Weights of a small mixture-of-experts language model, trained from scratch on English Wikipedia.
Size: width 160, 35.9M parameters.
Below are experts of layer 3 (counted from 0) of a mixture-of-experts language model. Rows are named router (the router's row for the expert), gate (a neuron's input weights, with its number), up (a neuron's input weights, with its number), down (a neuron's output weights, with its number) and show model dimensions 0-159. Each number is 500 + 50 x the weight over its row's rms, rounded and kept within 0 to 999. Numbers have three digits each.
After each expert's rows: "raises" lists some tokens whose logits its average output raises strongly, later layers aside; "comes after" lists some tokens at least twice as common just before its tokens as in all text. This comes from a sample of Wikipedia text that the model never trained on. Tokens count by the router's weight.

# expert 4
router:509512476521437592521466511591494526528592451475480505497563492554525478512422518404477450499538483566540483519453497564523460482464505510437465444507418477443557446466547557504447434509448474459496486468436514515548494502493398607530487504404512524578530592436497432459470467540455506585566504476474557569463441397526543447423567604526502435546490555579491450569549407479527652455524531496608456462529508493536522548437438459602524549487571492517465544482502489470502638509507444
gate1:463439532573502469489474478526462579598557527553520499363496556565455429541460564549508575479463485428534547468497401515488458493487497494512572442466537469443460555443433396443522489547425488439436499429503519452504488423522505528423556406567529530476570514516483487466584458461544572461515511447604464506539534489586539420445551443528586530579576484465534523415506483517570561512485506464515566509397468504537606557514527462540522586472580525474530573459492591459529455508422483
up1:563531510503559543546428479507512477418482552439415419557526375455592559527393535512482480484529487401488485518556501588544497528433578482509479522491525510563604523494498467465451567488545539396509490569470599472491477499448392454576532521532483459476438398494497544468489505458450475443492486555501527530535513468483496558503423427532507556476387543467452470462456459525558514411437493484531562511507495500415389459535459366348519482528477536477474541428491455462529555463527517
down1:497493503520490529471407449554504513523606447416482563549498505488526463518444462475445459448487523462550491462530533500589469467482507472508450550498523429543545443526451510401397531506479516371502429528512512582501459469461471479531447536442513413522509538562482514496474489513491478620425502525510528515571534451447605466584443540417435374538635515567528445481450499420516487387490456461356524464542543553478518488448376466432483493539460536463418541487466516475511580498505553
gate2:591467532494478497450573480511444555460421470503459469528421534543450554486481482543520486556472538532452506489519512521530375568442473472441648421420507523514542505506541558553426502534542448518505639489496445354507446490478619506540518453431497548518468537517598547541525570545565568555476501537481513382549480520554533454467475535512423525497551467533466530473450481513551598514531379562592491587487525551458459508397467490488544500498498514415475571521509482471445520495419505
up2:443477506503534508339543503500480551530493453517441578502453538519496620469464439389473526482475548516386482447522523505527422475501483552447598442448470489515541540583509502517479502533542487524506600481534385461497419566471456573544591456488418513472491416453516436513591460528452586502450500508527528446516382595501468514486543463522464531513467463571509460437493500473494586568556556506417543503553455503522441548433460487539487521437535487581470407588572550543472496510405471
down2:479457555525510480537489485432485494432487500514552539448520593575531629431494517509644560539510447506423519456487446573438409409438540488549498483453457545486512512528565525547477423569407444556411458444458528491498511536515553557464509479517691569443470475560491483572415446478425457559504569511458450476512437528389512499462482478536574500518452600515562423495497467545440476484497492502469530438579467500524447467463516537430500497436478489518494518429533487544452502471544603
raises: "1", "0", "2", "er", "3", " a"
comes after: " ", ".", "1", "3", "2", "4"

# expert 6
router:517538424494425451454440555482560450474541414529437548600616501569504536477464471526539562548505476569520492552464443514428391550529530547443525514515524439353487481482525529427494560492424537456522519496520565520499376491524513448495550537455553599575529503526508495449439444591500562497520543479549494514514468647525515413477490531493468501545497457549463453456472468507501533574510572530501378498473400478530492541522397445518531552565554535445531526507554631532480429503510507
gate3:491495443533551390462587535432472576531541510548530481497508607506511510517473448485536532486392464464542630476528530484524591407507449526505477535525558552398449534517483392503508522429458535520515417474474491562430531521519613510467512525407465562561568468551524469414449462475516493512551467547496546487511530525493490460509451492488495477485415506517452488509492550465407497415581446515489409492467517485516480541478475599555552577467547347596469579568503552603489486600486487
up3:467550461578565593608453474541477402470520592427504585460480389475501487463550565520428536549595527501397451623469503464469471485510456489479480466546533493570342465505543440444465435511544528488488472501500501489522504537507437498481503445546487493495514502539412516572519620551495587463504548498547465479476471434444544495522437485488532551417571501449537455473476454559474573568511465496512497529436545520519433452524557419435571542410532493416521581480391505490485441527487438
down3:481512483441528527579504458555444590503529524503624497440467526464398514509537446508476462474493521488456493561544532466503624416585518529361403579436475522538432431570512585413507492445499493564483515559481480512501524522484554511503588499518536408506595575498486554395519552395575574490477504495562481435431545427497559472543511459498514541465447565484459549469464504518481523552517511482513576554553533395464511570526375525552547489454531454579510527527513515507404431496507489
gate4:520500500473464547411443554490589583444425389590554492529556571551519424562456521449494476495475489488488404417412519490456493473457511424485484499412366544437497525495449558506540566503530571475425555508503498495463512426570462468454476535563498511448472564508531475409540493551552448426439517503538445505524550517451504510493575452526539500523472470595533476506570443483442522535496476480599499501454459463471480562375574512376418514422526526530450530494499514520479639485550422
up4:599539576483480561515536567551528462469460535500554509406506474497511408519541432521562440480487506438549433553510549481432493505434467544511485487447421481422501472410515447489620430601486532457544513454503578540488410492585465412508545605462517503465451477503502479506488476509571474458478533423442492526462419486437540540516474545459445414497418525428501415584565456462436468437385493505603493488383515536448539528522503513508501563552542502477567536600578489506552520434450450
down4:535458543509582557553518426487366494481464514402476504462522396390420395493564504540604454508532600436495506512518484444490547497539515524548500502520533507506519508428495447493523529538441492504458488497409577558458464470502490436431487577497495552505519434455403547513505548545511547564528407484464506573471465479477524488454470517388503588486417537491514578517531431422495488487485496522527468544552493515447597500627493401481548588561504522439567554574536533543512443440415421
raises: "ing", "us", " and", ";", " |"
comes after: "0", "9", "8", "1", "2", "7"

# expert 20
router:460500605531482546510411444527563454499556445572429533551480544525498476445425491521445436604487484489513533516428481610432477503482484552499549553613495500422503393571502435491490503531504515502482538513428534453560497524535416478517527427491494502495375530477497462505497524543496533556501544501463496542532536484535549519484499523509446557615500532529476456532566322474422517480567578556525541560503438545500500485531562438525436468449443631398427458577519557482503515435527402
gate3:476468536594471564491478546388447548480529500528434468445489421473566534489552405529548509585526488425529457532497505476596539506575489524544378454469573530465480498523573522458462423454487544595450421505467399529455551429441526433593572471457475417482503563479512473592494506500507504420553475519534505576543462627545580568513474441520516534444454527556358500481517560555545555585536556494469566545485466523469498563557539497526464525415465472471524498517504540482554504457451574
up3:511523504399574492521501482532518511517495484493479563557565425543467492491523529545510498493391532418438563508492504501532561459428536467572551457532557465586479502478454504469481536445529523495554502498463500429497506508499344482504372413463485474550579448561445517444528460576511461503514525511469590518450546492495483425541385558533489419503348561539538515500458461411534444341562479472476539434566608519501525485553463560537451615516533440508469479483514511503501596470483454
down3:538525402552506474440537493481521435514428437382441559534549427530380408519473445510590450455521508540520450576512548460518574538530454510433441474553488398549402494531531513475497484485630566500462493573495427542545545510434540460512459524551517453545482514450442440465392519479477392512527459460566552544562529499449514599524477423445558534516463527600543474463528553452532464560538491434489564540542432487412503534490536539535446493507431476513521485451505470619466491417474530
gate4:442489580463552563522541406523523538443548555486513499527497468534485479467503425465512502464611534424553508509478555468471544490509510496562441464406456471417556532480539492514478512510496410499479476560511447432478414561527471487500507474421461465411421594455553509516579496557417440517533486497441529520482480520652499470484485470525452527525526415484506508453481515594562512445443552603448568444494538531392542611449554509453534395397473498490556563445517469597549505375545506
up4:454503534450553583547572504513536546505516500449469581525418530552503513569493591491407544616548531438471426559511535466590567506513561562566443501400467473460466535414489438578599524461504392520592490480479542458537514414507493385432509477525426557511467461498534487530539546565415513483487467504448466400507542488523523451430565526476447545473528432519501508584518538440536620584439542501598534503470559547492500554574434476503482426501479589564520525499499454541515529524483532
down4:495524433512509534510574537505487491537505413484471514538431529394594526598542572514447470513597473498494439514448504373551498394442528558464433515453435391399526542504572360588515556532547543444507608465467520440468478452552620431578518425483540506488534466501545485511523502533555466452558594451557494530490485502511568435466540474502496493568484395452522450427444563483537510489484527487476460586509554458515492437490464483439539493455526540518475486480456459583518529594501537
raises: "6", "9", "7", "8", "5", "4"
comes after: " ", "1", "2", " (", "born", "'\n"

# expert 7
router:525515474461510520472429579488584458603437402461545514490566436523436468530446425587540507516471482574564497519419518491425469541507576510435512482529467505442516481467569431463500546510551475502535467503517565484527514477516474437499519475543475474500406554490501462583406442532486538549491506360569440589407450401507546579520514435476513519512445580547503445659570400490456502534498513399509538550516479509497480450522529450558578533532437482552553528505563509454573582479464422
gate6:472557506485502544500537568491491484432453541571573456546556482547454519517520496500532630461443558521444498472469539503526490595482553410387504518513458393500542489559490492469509555521544467449487470554457634521448523628507535497588494455507444435525522549422572463557474460428531402517492495508530558403550559485542552426574626463549495532461463493409455528527538459478400475470467485460465519542460541535563464566528457522470486530455509458449513610469442464537588472435597485
up6:568637461599469509603470559516555491533477425551546447456520508495568581469536467545513537499510546465595547492557496502471542515532476437523433440351520559559473538439554521475453460520480481525460465493402442551543482450422494505498489495537456528536539448533601464503421457415481414533500435454414582520444459430535495408533449454518463424441410583522560450559521499476510472526614537465446457473600421459453571508549554542470435502479459499498527528504547481508527545460488527
down6:456415483557458496456443497437500433439470457561404556494451469508516413480441545503473404566427544505619594451601545479578564473504536432510529519444450514486463514493462543491517478482506513515402542482526505483476446472526506484511477440574374484469495643510491460546514577428497526492477482410527473498521562559503439535445480549542461438539422516513498478500533523540510409469419470474542521413503534601440472472504545496591523375474521471491549545448501415450516605544437578
gate7:490504435443449477450513505515528472494520561526624465508555495498410516485497455491457551571555425529454448498533454574445507513434402543394483455483473408498456547477465447514498478568436464492541425527434430480448562502483545455520455543483500453496512446569541504621482618495449469600297506508440492553455564538411461469537490453464485456475466441531538510446448430514482466509560521446438539383541526533453489506524554555476437579563560504561470495548516477453546482477452559
up7:533521411514512531552572448466475477507473537480497465435548519486473499563538502485471432434398502485466481576455513443471428546401378463464513479609394524405463456501495514502455470572485407439411448515495477498420528515498454518571533478529522474497505507457473671466468474467502398504520397503514619529458456580506522498487511506500518452457396521556507506526520428427497551413506480496493543471509477587589455494523508546472454455565395495435580467511593504576461501499461424
down7:473467440520551409468533441473476439543469525527479547555393511458480463475555470441581398524552466555526490530507433512495355503472480447476504507492522542530434513521509516535522476447549555562501484550399527523391399584533480432464502401512527540497537557506530591506538475500452463477538478448421575504420504500508476592413549417529523481538399483504561493420426511469488527568431536581453470538543543543528530544482516456495394466552528582440409461561561569425468439539516444
raises: " and", " which", " as", " both", " however", " the"
comes after: "5", "6", "3", "4", "0", "7"

# expert 0
router:499515602545529462550483462496522484546513463541425546546520426483499542481426447539481419543497460493514484460497500570457539540504524560508479541497487479462414453645498484417547485466508484501514472529488567549542485491469434478492470459471507537449405584430525474565516507532515508559528563548473510567528481542543476494479504553523615535593395537470500410548498446525391484422554602591557541627500493601520540430570491525531479544481521560507463454547538521537534454452476300
gate4:495491485500518558485442475435523513494529442460527496552521512546505462574504490439469499548580475479517430577475568459547452577580472560556554502580513538458429440452483473586527391543548575527433532450389491505470502541554532480574469504414447438478505551496462553555492452467524429512507497434614508538455533567491515498470482462459508452471515523497517489393446527440499560522420471443466417540566400562519490608625586589458482523462505517493589480546502551342500488443533463
up4:490441546515499577472461526493446450508475493548520454517514459522474437574515526458486448614483441452435496589539560544489527508601439491647495595565558481466461384460424481540522471442570599479386530465471448535525560490582523502514555444446465510529448437463453517513519473520524500551533440530486505574584534514497566558458497525553555588541555481567487531349554551477464593460456512472515505508524494505482513548583517531522494462445487499451535478382499515453529448422457619
down4:458544472442468464525419470522502519418455537542400523575547438461495533507541501415460488493501408461438427552518394484510481572453447552459433516524534444492443503509435469532496489510455514452480517548597526449556433500563515451529506472587536435548456462557417511514472516558536419466522547542411493470523592448536512563462515511612455569423560461539495527444541573467381498490456532563464673563485462499375484551450574464454553448522546522512592490496503499485520512537522448
gate5:503493533473441550440555501431567489641437617614478479540528463507499479519529558504573570426444513467535509524568453571564513516474539512430560521523363425485547496518431530515478522504500505549471529568505514517551525463406549623555481443548530540508479459448505461523447561479402484550473467355508519519563515537489468498506507473475509542512621500509515492400556581464488505457508461464435552487568516540372487487425442469502531536472483499391420520457547545537519518431561497
up5:470407514475532466439496542471437430535439570551464526523501458488521457549485600492490492518449560459447516533490529558512517449479431512447564497448428456545542526522527471580469559565420581519493436544529531469376524445547531579476475503579526497588434560439522395560502517541445408442500446487488466481536574508528551514424567498577458518474563466602518499491541544496502484384533425462423555467533507527431521506366389484539524510452550447485392496533501598541495498453567552
down5:442492477480515530516513431458540431559513547528457494475536522498452479470381559377487569495464408431466473497546519504526505425539563518393450425548455491491440537505561509529500505508537519470365467564518430467600460503530546525508450490579443472500425488383499469501528501591500420503549549481452564560553517563476492509390461451496544490623537473443514526453466617508518473496419414453535597526484446548425522494506520404586493603494530529480476429522533503495590459488493467
raises: "1", "7", "2", "5", "6", "3"
comes after: " |", "|", ":", "–", " ", " in"

# expert 18
router:479409445516513486466452486475613495487574481587495454497382544479555513544470491474505397567489372473530495467501508502522473412455537541530502465523478502532441443506472540493554525529450462551524561562471475551534546483461496473565580515412499482525482499590476560467500449509517483422595543473542555558580501427472469608371510484528554504578552498605541510504505367495491447505511661477537567510448566491543503458494535378518577509522514542497560459477587565486548479480478467
gate4:514537500520529440484410467379539436455436610477539495514441484488472437529514547446476534471476422444498515463589495510511411558525483474549495403466530497585473406398457511488468553562504517511502504455544555435546460524476491463593542540488532576477555494489552541484484368507465487537498455577503483490602442467509665540497496402435538494531581446549570592433493507438551499488478433437550480489534562512494469527565522480553474496488471532450545379428435559539528465553562521
up4:560503483513524531489403509548472580557460468509498521451501555392463565468546542512466492536517548458578475506530488488591480415472480548517603551490467457535426466510525487461502398474527540498526485536570498465535518405446511511584523461546568597543474553527579475542480441458419556507412640540579525456499402587494510555549424497569465544503511485475481488494433511519482520467598473435493515561500469585512509480561500502595532532561464360492537634520462454575462502457442562
down4:477476611499466528531491463420511518460525522420533492504385484515527451588535463560490604482466454530588485479501471508532526493418525468519563433400576498497417462526468518562502498574490529417482443494494515451508507458523514439463581449487463496489614501406523507553540525423573552443470498440510509523401544439466510474474400516532592490515479514594437436486584433500656524568545474454427538514471460518502515465444610453474480428478465526487407440511484595568537492550548469
gate5:467460515470522522485462380528466481458486532532588538485451495519499417586469537564462484547474605537508509518493472495589447498529413444481484484556478553510505538541485531523429456475508564501495497555554384530527548512478528575527571465492554468508549415513498408558556417568496373526487414543637566511468585513514433581544459549439502572523471428467528464527411506578516511599489493423465481421492601541527468534442449418498497556412476580515534510559502508460574420532484505
up5:481490457530456517443527499504484555492509481514496443540503504558458538348507507600454473492503428556534497489459446464375487479403504591539552479449520562503476432412426432468506537521482403495428453489480566473413515532546483474496432523477492558543381541488538533534497474481553511594610500424423524494537504405536515475411580526520499490385400581542512512488497545423545479442426496498484543524415377568488474436511478553523554485518465469476475530476570533573407499524450476
down5:560504471468530505560554458569480416594517456442567493427487567543551409490537556448464460552556530463449441515557511514490537526563464457470542481422473504470496482454442527489455530570486472468444498583489514547504520546477551530486546486543496524494504452520483483489534463505551500563473449531584668489467460501514569403561588597426524587468526502524493480478519575521474443614468593411449476409481438563406480588447485522585546538433559493409549461435557440563438493494436474
raises: " ", " (", " and"
comes after: ".", ".\n\n", ",", " that", " and", " It"

# expert 3
router:481485505474510471459603483514565497453461519469469463545545441520515484524463367506479396458438478509469455433443485555415575502514428503475517455572421396364519431576540530384419541536553469437459479532532531428551500489436473599458530534479564525453481475452537509540486467432522493530552463519470530472513397452510528528498472491509487478589472544552458515636438433553539463455514568518491501487490440463411447544605523533478469462589398539465433527517544531472546497534520403
gate0:426425462560576527476514471434512601512484507513556599521597462598458516502496393497492454518464490583473421533614444506453549567546495586559398464479468531389619460473524515466451492467560466555505422429542532540481630568492544517519513588465479555496463527545462524458520528568507539500493503451560552453430436558448509488508491420503475426427505457504453502581473518455481474539426493515481548554528541494374441465552495451494563532448510483522498408483499542410489479519499440
up0:476494438502517467447534528488548499515506542447511553573453496614384423396549452423457482501510551490496565541556449485472440635496467586501554527512489495480471555563581549483469418543563376474433510502572484559458506488473440489491495542551476506460398442547465484509531595563555500465600559478562512460494496535553514455577494577537421399523419519458499528507414545533548546427511470466437590476476494504485406492499499501525572495454615496433418495500438496421489480505545533
down0:549491556401555571520482527539457501456480527417519464459462532461510471418439567454592527486530540448525624499512504484550440475479643497476578532465466507628512488465459484593580551505479472502458552486491510513560520531563466599549610544519570447522521480503563579500572397494485497410495508520522477486518514519533447475506612508568470557584554524567429439404481515481400479467512597505505516512552558482586524541489446569478544453572458482470475519444508470479461555410526433
gate1:532470446509540354528468490487531564547499589497488524500491549507446563501507483483604485422553504558495545505548511449470526505456621573518513493522470479430485616484420568528428464446533560572609587550542567499417533531526514446529445472457524502569491535380494460533503455409530533478577490555461524485448542510505488558535516501623555414626501403470480439472463487578453524494460444445569523515522477512525520398537473496436557458507502463452506510511584577524576484513443541
up1:462403610496528495485507435493502538449535466565554522490511561518439516504452484597491402492526467490460550519496491435476435405602492509521527413475413546498456478490433521504439420500492484462567382516513507453523465504455458457523611503441559466504519520514537394429519487480444471689428525538460497595517598512442460509429488507488439478588555566528469602479420521474520543484510496446593470422529464445571537436550498476506551471492541505453552517559452520517431443494486453
down1:482532555453510571563519469502522474481471538499523444413520541496606513570515503499524466466429406480517604584526483501529503455430448551481437482561499571494494379467564512567442433523554511538472448527404453511504515417522441450545450519404553635599441531549523411495438494479434482489421490519450543416590474460509517543507540570475579536466514494556449472440566483502481517494553520557462509522514450510501428490664551529467487408510541434529480567554527438436486504518461423
raises: ".", ",", "i"
comes after: " |", ";", "est", "art", " Com", " Part"

# expert 19
router:543476581486416415520546452530509480431517487425531434492526512515410579456463552476444443526483610488420573556471493527434499497509489521517534485478502514463519523462536532440522496450517438461517522569432555499514539568442386549491535460470475567532440572505447478530397546616529563541354465420528493442424598532570456614597492511586532560497481558514453490516507460498360486484505519555495496538527429517468517589465531417480489519511457444532486479546535452581444481437521475
gate21:486525544496560570382480506434451519472508495492517468565497553561487478417444456398479481577377528540484412479595510442558558542410456441517563558502600511511556484507469513477565574575452593492541464471542463485453524470566507484465509516490519465389446484483447487466509481521488423451384447605565495459427595522474492449652524404538488500564507537524464525547529545479422435498460449397496456542529525470487485449418467480512504513542464420478527508440525518468568531474467471
up21:509598515469490450477463564519525572452510481483500539465452497529438566505427513501514505483510494505546482466500467551511548467523545555569542459588557535580471518489474401621462486430533441560453420492408527490540485530495538428453517459549422548512530434483493454565482452486567519561479490532495484459620539527511589492479476410523486549504557420540431567440524449414543495344524603538407509428461596577466378526441508542543519421504453511567550476504472475455410468492447534
down21:506608532465453521508531463518551527515470477521493486557496461520459446533546423442491436472464466478468507450535456487508460518565610466394544505471520541533559474441520476465507515479543559448448499497543498444397551537582511480449436536491395463531512562475528455466496524464495544505456476579575508467476542570524515455574587618525590476427546553464571430580487574491604481475498433449523488339458457514486515482547510483581477542523568588521589381560590508457525412473459445
gate22:550605506515594481474514514488523455418488550425471448446543447388451546515540453429477487475494483450539520465506490566564403493506521463549502384570429505446472487484454489494482466527399525434467385548468563481539508544499491450516395493510494542468422480466469474531485426407571442605538522512542499479415522582528504522438591590385446435461536512457507480421550468550352524534460489451462503569560475440460523505486455535486443477541436528497570503465544548441469447546461483
up22:634498585537441481589533576570427560508590501504544499494502547455515497443494535460543516510414523502466600463532472465430451572447461487527603511459459495529494539545481435473621485567513563502481500485587507430493553403516457510430436506488546492531532401489477396550549502481536493492476503380444425583433465531488482495471509459520459547477544437452500520508520601425484460583470460490475494450426465498447531423487541586459475442566543485525472496450474489352486577486443456
down22:523509510474543466476446453513585516464525505505414389472544491555478522499500609417354546471557479456456523520510440584462565387444493485524490477554566462479474435615470482529545556549476553513433577472579481557436453591474575484447578548533441534458589451465500478517583421590494461566537559465484451474483468529568499453486483426512520524479419395550521527501463552527502563457510543497467542543580490481527486473479516496538568425466481475410510506515508493625524539449499391
raises: " and", ",", " (", " for", " ", "."
comes after: " T", " R", " B", " H", " W", " L"

# expert 5
router:530553500526512497458498512468541519402462480496517560545549417464566560647463485588564474596484421468488504447512524511541489518450451569493534485543438530434340487554451465482484372440493501431531480488507451476573481452476457515509510522518512468565434460445437465512621482532487448565488616533531545472456476512561572436559512584444473472540557462497483526492431470552476529512543583507530542469496546504475569506447477477518548543566432539365504436383545496568552443442506483
gate5:540492478456468544553449487502473637523484435568576490465580530498487490556459514440539431548471520520518464530502491541581544455559489520439533410526502550468450453484524518420482537569492455430597462553521445508557431531504457545509513433522505464457413497586516410524439476422430454454468482544438535515432476406545460444513597487521527534500519559522555598532461509377387579570503486371537453574441444487499491529469506443486559417410502586518459492440558512476436503544498463
up5:452531518467507551476481497507423517552555442410454555436509460528556495504492482536607516484486602587462517583505481497436571583529420460555459542554500467547567503540473431506537504663474524520472548491473555560543460474450448482449546434494505459471583467472512494496509616506563535506513521491547547500554414566388513468504510567476430502480483530478455377445570666517581449581502532590543555521486510487518448471478511584562506517519528464404499491469422517567557511491532532
down5:477496564576514529530525587488581580502546569483509572449534531576462498548538528504447514503480454609529434475597484496487583573551516627455536477514477566552439566509503459443440443531463505526441583562596557465518512464492473503411506420484586535426515494578466567432523573464426488610575469516496492504510448470492502479519596457496449489489571581484487541455521446436466484488400466496589467471536489554547493441558538538488497491526404522417479468530589553431527567423447525
gate6:530541502513428576480448368633585526482414515544574516470487434535576496584427506479546482485486476478512452585547553459601559546498420526489498430496535491445446603487436525510506533536495513512511467522500369576506512557420588512507468440536561485502426459493524581519483499411531551560504580440484498488525463510492450481452417578470469444431538484546443482521518482438490589528434535594503516464588557565592503443496419479528495508537463556511494429481497436553462495563578520
up6:479506458412504405414440478493380485531573514608549471535427502551449542538463461454442499575454476479434593427490532541490411495383544498464540574578491529476584469521461508507571496462518472543502386509483501467543530473481475462540548498477465535464408557545550601492513415564396461487459494558557469460421443486512580515431424621512506479517399540543479504532444501497478500599473549472500549612504425456490478459467527497532474496567528461527502557557433507550558518535501461
down6:563511526461509536514564550543484580493611524509558509443456507546552549566537523419517471576573480460541496530527560492511395474523502479565498491575498513502524441554500419517474548440482502488483529506540465577574460414533464456576400490517433486429445597513421440507445422457556506505485445516465604554542487504567497527502468531496591506449474448524536493447392474549546483470630493410467386516497540440488475478495452510475549472489554440494441418573433496570487402584420414
raises: ",", " of", ".", ":", " (", " in"
comes after: " the", " a", " his", "'s", " re", " and"

# expert 13
router:535520532485560499469462479597565515392566372613483468511466530473432492562439466461498549502455511424437556506414524433443496453454475475496529501524423539522505478594459456476521582386505512422463500500438517425569409377540442512476527543557523577486406554501436467545451498536538499530526485540530582560484435535506456534479523500485426540553402542542558437540551429470523473494593609566490496487508536473507443534478489533544522512546421562503539500575470467489503515406548411
gate2:459492472585552572542504523528553519480567559402531550502403549378502564448507508479536542535487505493456445549501551590519476489578487462444462460494475499458405519501583521499440471438503469532484446465487498546572578452477473591571531561431541432420478448490471503593475520509475503386514428458528524535411475548483478479515557436423456456565581418521518520484465481454568515586482442532440454463579476540426501528552416514595445490502470477520415519522564448499457469566365567
up2:546514533560493481485568472473472524463479473463466430470469504532487533434490565485434404547447549430503493449560505510471550511544566553548551517521589458472613552452517462431596569512504351511548518402380523537470531561516591490427518439456509513506510454542442571508488539562610429430535518499440590458522533436550480509494472511479375500500513463401480442508470506522519511469547514516507490609407535476527386588466479501461510529405551463481545570570453535474427507489538478
down2:520542524537520555595407470508524522518513532547489509460553483381360461578689510444462562497510552494482491459449476590459507500394568502389492498547516496534524502475445545503431511491443628507428557592466527477452490475482529413577444436531466454503515473558552477517457457453465442518432487493535494430605471487572493452460445509403485505453485491495517464536511520562496489389508440461503428450461546508538522517433470457457542507471503586561496536585591528528476482479505546
gate3:528514521530538540518493493526453429510611449562475527485515548445587554515438480503497548471474582476551495573539498475525521557465484454533461528471556486447523550492565459534582538537562481618443422602530489514452525543473528441403468490444409466476532489388503492542528537430435563486437469528593524536413519555576548496520449440472587409572466596510460492578481596451516463561489539606501535423592477485553468433546566544549500401485543583507489507518483461601525497548526488
up3:489456445482434450531523484538575475470443444467450449486462599418396405491469472452475434484487455514408441492562483447513549550585476514559446426469508470565497492507535545551616603479465523495485522515506504494450418401479424570562477497456540492555489482520417511498479537510468461622588421537469444525460526574417504465467520470595586496506507464510486461476417550599517501551509441419456476555532408521494423428507421464508565518500507495526449465535624588477459529478480528
down3:456463388495554450507488448516513489586428515591536510501493473478511520533447489477414494471550551555486530538506402494516532457532569508544489406520627498437587487483481450424511515448517521565495515473481499414588420468482525472571553457384565475464517435574407542567478502491500489464574539448498543512490493482470503494583593512538482445583572524503533461501509500461518444514414509595537545440540426590527329534535540456485577538505451396540501542526466482571453515440472565
raises: ".", "/", " ", " and", ",", " ("
comes after: " S", " the", " of", " in", " C", " A"

# expert 10
router:530548520516471464525481480479476551533491443512501492543463442442524602504489448509483580500445513516507536560510549494568464529427468526585522490578498422465469539463436445552402486462439435592477519500543570425536486473519452434541514430506494436381476414399529534581508455556541497529565541562423491509541529459540460478490436547431489462541523587426513502467464528520501528375471548611424543450458454532472515441460592501648444454518607519488530495588511410489474515489480399
gate3:463568452519596530457418476560498455514466598532510453406481546576465501391395500505492530513472546493535473492566465516404491491489632554559492466508522441517529461453478497507434497501402509460557547519520540441587524499526569490549501462490435581539549511410561480535485436511543346500587487558548543501525471440573458495576478491496429538516497521535414525542541544471521557539516572484476496485532570474449481547516531459654493504622528420476402487461434485521465479550520537
up3:428563434505530545444488563468568595507530511464438493509453507556487470476391401569462542504527471429475494515471536398456500490472546519482475477554546564573550421397462531532551501526500461481443548538513454548539463453547419457530448515536450500530505535506525503473463505472555420483535469527559451440551495444548568485547327606561437371439507540524402526506420509521630484576446509495505524489568519527545477523529451596535505473487533463542485517514513420418494453527609509
down3:503559508487472426445469569527440511517487428549622475516523456442554488566446476487552567495593457478547470585459535515501442392497454522457440483572434445517503431450484500554428471452531426547467377579500633478503474522545533531565508528406520474526572519485490509453433434525487455536529453544576505507464432528571448478515440481500554577456543521459517489429432532438543536414532450500559458497465510462544456448526583460514449552547499568586516476474400552485477544511419631
gate4:446485527461564550474530451496443533549530471534486493497396488492634461483576478597518475460509513524484504577494530476463563512556477488397485501499563507399461531580540503482390544540484449431439467576526505564465507442594534488600409436496413561476437514414429423391610462541493501534477527498564522504431505435506468436594480479496527488489385490555501447552525570476516499428471482504501499550544465531607399502473495586482488439469542506529600444467446533462517467506514450
up4:557456542548546424508467580472507473437503557484529524499598379457489388475459583479572509434478479470568489488491456545512494454525493529580475541514559452528502490546436518474452456426523538431489496543486526531573487539488552471381550499478448361494493442611529478541397491412523518434558503418404507553525431578505558532469501505476426516545506568493494527452452496573444605558483455531453489476509570573501529557509565537496428590473468468476437475450519437601478436578536506
down4:572476560488406510443518524548537585501440499529531565515518433520492464474584517530471544429434521536552414439428551448613515432483523546523522398523487502460577468511559518444495421474509547489418491466451512524539509457459525476358459460449383474420420420577526559534479576507501504415575492489464475475514489585543546549437536465478508428499476488517493555514549524483481513447425502476499462498516554614489536536515538443625460511596559521429505457578482516577481454540423581
raises: ".", "-", ".\n\n", ",", " in", "ar"
comes after: " (", " Ch", " \"", " J", " Be", " De"